{"init_std_router": 0.0128, "lr_router": 0.000675, "vocab_size": 16384, "norm_eps": 1e-06}
Below are experts of layer 7 (counted from 0) of a mixture-of-experts language model. Rows are named router (the router's row for the expert), gate (a neuron's input weights, with its number), up (a neuron's input weights, with its number) and show model dimensions 288-383. Each number is 128 + 32 x the weight over its row's rms, rounded and kept within 0 to 255. Numbers have three digits each.
After each expert's rows: "comes after" lists some tokens at least twice as common just before its tokens as in all text. This comes from a sample of Wikipedia text that the model never trained on. Tokens count by the router's weight.

# expert 14
router:111140143116156150053133101068144119155155113163071187173180091141146136209103196126139157082137073072154200136162134153149162151156132100099061167202170105107071104136099140102136199140061141118071154092186144150152127123100079105102106122178128121115156149164152108130156064116177107126
gate0:082169116133131101098124142208128118113156112132102080172120069102135129156114142144073151121114061106155156095135098165181147168137156149132094159093117133129103122130077122111114129131122118104151138130128109119085129156137076036106136119123132110180102107166168112120120128132100113109
up0:147088129108132145108106116170099158141111133112158176132132146153112120119078175131119078215061182153163111153088142157151148176111125121136108106105166104148121129061107113126123132094083166141155085151140132189134138127069091115118134123184116154068096094120118146116092118102186096147
gate1:102123126111076090149150164159109153175115166169086108107106118116129116157113128078151129162158144105094105166093151104143087108054200089158135147110085164077126129110094165074108105173100114148089169127167109175126175136194070105155168150153146166117155116157096136099160141165143094143
up1:112100109078102155189181165140158149136130117142147182101155134116178165176102123104114133109068136125168094127107147082097157136164196092171174153108126130153141091146117141094114088149136134131143152085084142119131155103109156127163088146110216046106132133150116161133176186120097154187
comes after: " S", " J", " M", " Y", "-", " Sh"

# expert 37
router:145148149113081133174144103157082147106142097126145096142096202155120128089087096073139137107109145106118125103131160169048120194109144118105146151075102126134166128068106096124141089112138108107159116139148194139115151161084188090147155103083143074102144134102134120149178122129156158197
gate0:112188141102117147163120116200102113109114079133101160133126116121100131156119140142151046180128141120133139157064078076150134134100142116117145142111072146128124069123119156140140109102115119170132123158171155148183202103117085134160156094138159151118149115096111129112110163166102146128
up0:163095092172155131077119164052172122163127145121177114106127134095172160083168122127119201065140129131108103110147176185116136124163150136180158101131191147150085177108133099164098146153122145066099130080115134113060033149164127156091107156089089105159080155149193157130133118106134118114
gate1:152117198130133049095128207085153071096112124134137119064056103096111108157134122138143143054156126147142149111143090160111144151072124131101057143094120085071161125094079152128175152121137085077174107113086137062125129162131112117155175139164128127182142099128191123129181099110119129129
up1:150119163167132096083067186115129128095135139121121101061125138134113096082164168129187148075152107156159156105141108159144106165106127122149020171102144091127115122054128113183112144146111089122106096120084189095142082149077123129122181151168173126182123088172171081159150082151158141123
comes after: " ", "1", "2", "–", " for", "3"

# expert 61
router:136177172156100074186190174139137191160130141137114084123088132142075187128127150085132177153120136135108093097091155127042127125098080134146123101142166134126105128117118123150136137095130114115112075175132172136117106119108108112104128141130115062146051149096143116110153090105184136130
gate0:136144150153133094174144167147153101219162114183140135142127178120142150105134105120089173142192140178095161094087119157158105126121117187151176163111168134075126098124136079158078137091154113096128088147101110096145071118122105133125133099105131112129108113127159143165143118122126151122
up0:139110137097170092144130127137138133114113092169113118119193147122114152139075087212122135128107131092136119107114099136096108148136103131110126100117100160140134134100103205098162100166153152123104138184130131138163149155135142145196105124183095131169144083138102138118098107078111122187
gate1:097120163112056089103136116122075116115120094189052095163079132131128063149149167081112117108100124113174099193054055155171115151097051151073153110105116098168135135100087108134157063147103121112080143152159132141173105149171173097169071126176134061137125107118103074078103133135155152146
up1:102101125105123071160139128100095117142193152162091111159136187107126064108135174089122108120144169143191106217072097181110109150125108127160142067109083143179144134112106090099175120162109178112094099133092091113115135144160121100154145106222117132128155148104171114070144076183126149098
comes after: " |", " P", ";", "P", " p", " T"

# expert 50
router:122153089087182097164126098107153093136116159169128135151135139121058197124172082127081123085176162095070117119089155127094076108169130154130120133211112141150177140153108152151138141099123204168137136194112170140065133128120209124132128165129093133127159126111084154177126083098103124141
gate1:150125153136149097214099135128100045109159146140152124131151164146095132101126089080111080155172142113119126080098105116080140174111125164120063099152172111081149179091109120120131160113123115129137100170085089163116056170133088135086095123161076068148159179039071163114152132110129142147
up1:100108119165171097098097119134072086087135118147070074100042105141130136073087074162148109113123122143098107113111160112075116133115120109160044171109109129137135153124148112141134167100134138140144141123163113054127127074132111126159115123133174115128115180153125069061135110157125161157
gate2:146094104105120118136110124095116138119176084153156094151174110118176089167108117167088223108078126056121139112102085118162077148140145112120126158116121123128150092122157144116125105124151102109026148116139063119157047122093147093169183038149140130144145143184097075098107082121192109120
up2:166123100132138091112165084072128174172161133194128062167168184115167083158135136129143166113108063109141153137114108136190122143133176159157172158132087122143166140119182139133158121158125167127078111151140124139194100103151153176199124087143167122135104162150140141092125121169203104077
comes after: " B", " L", " |", " C", "B", " b"

# expert 7
router:161116160162096114155120137130072087103127172163133117131060134167161156193102153121141162128136103160170097166161104093059155143099175116115094104175101173152136111073143044124113166075118124152149119132153135121098195174156162140153101137102135045150157114137104114141151143144075147141
gate0:134161126132161108146121105172107129144126106106073150109148154086186134105114111115176156159154117176177113141099120151163173117159086119070156170092149116143144091144127218173166115079107150192120127081108160219142159168077151163090114098120124163090104077103190182074153073180149191124
up0:122063158185171110143109094166117166151095115130097148110166125070091193140145102133113124148113190171123110179078128140136145164130139165091116102180133096108140117144124175125132145122158109134106130123141114152148127115088107162107135153090094108154163099119151162110136218173124175143
gate1:156110124056147088140112134115157158096107124138110163101127102082191158092145124140168086138130117089124075065180167113096171110103100136113178109142118072130136082104197073085067116104069077049087168144061112120110084155104113095125102101158145105101107131178084196179112132122116081074
up1:149089122109222091157086082121125135115086121090110158121127107097184132097153115141167077167157128137176146091155180117127142134132115153163179083146109094111148060111202099086077100087091101071110149135079088166114137183106125116062129164172139121153132100135061138148114134154125092074
comes after: " the", "\n", " |\n", ".\n\n", "===\n\n", " in"

# expert 17
router:081117131171178105120106121163093070148181123113126134127086201119099168159110161165121135095194161089149209054101183105105119074079121170124142211121119080100174139211107142154187124116103140168121131160095155151132138081102136096155171125112118153183123123136156097123183057129129106149
gate0:149088158137183143136082138084132121127160084089116167148085129095167094116131127111134123143112142136195074116142105119141063094108197144120101100117126136079139154151161129115108037185084137113152072083100112119152136097143094117182123119161145149213109165121075149062099143130160172149
up0:094098149114090141086104147130128166116118183093153114150131157141102112102113116138207126129090152138128150149174136174110123131136122092147128097126104123111106087124128155198126146055133075134131104131162133196135176098130103124143082077144140145056101088086147120181164138133163101103
gate1:129185139131117084123106104133145123151205132110162112137108082157112133109114098155077141108119163133125093063107103154184139115128171142122159151097068143125066133095115146184127177097116097137102159108154069077111158125165073097149100127157074199156152095072125079107156070098124176147
up1:078177104150131083103060144147137177129194105197183083123149082113121123135129148169093149083098159142111144126136105182179150127070134094113152161104083095158098102140106178133138157118201082133072135145085113060069145161103095109172097106151107183199159125103127099119096102111100082174
comes after: " ", "-", " D", "0", " F", "2"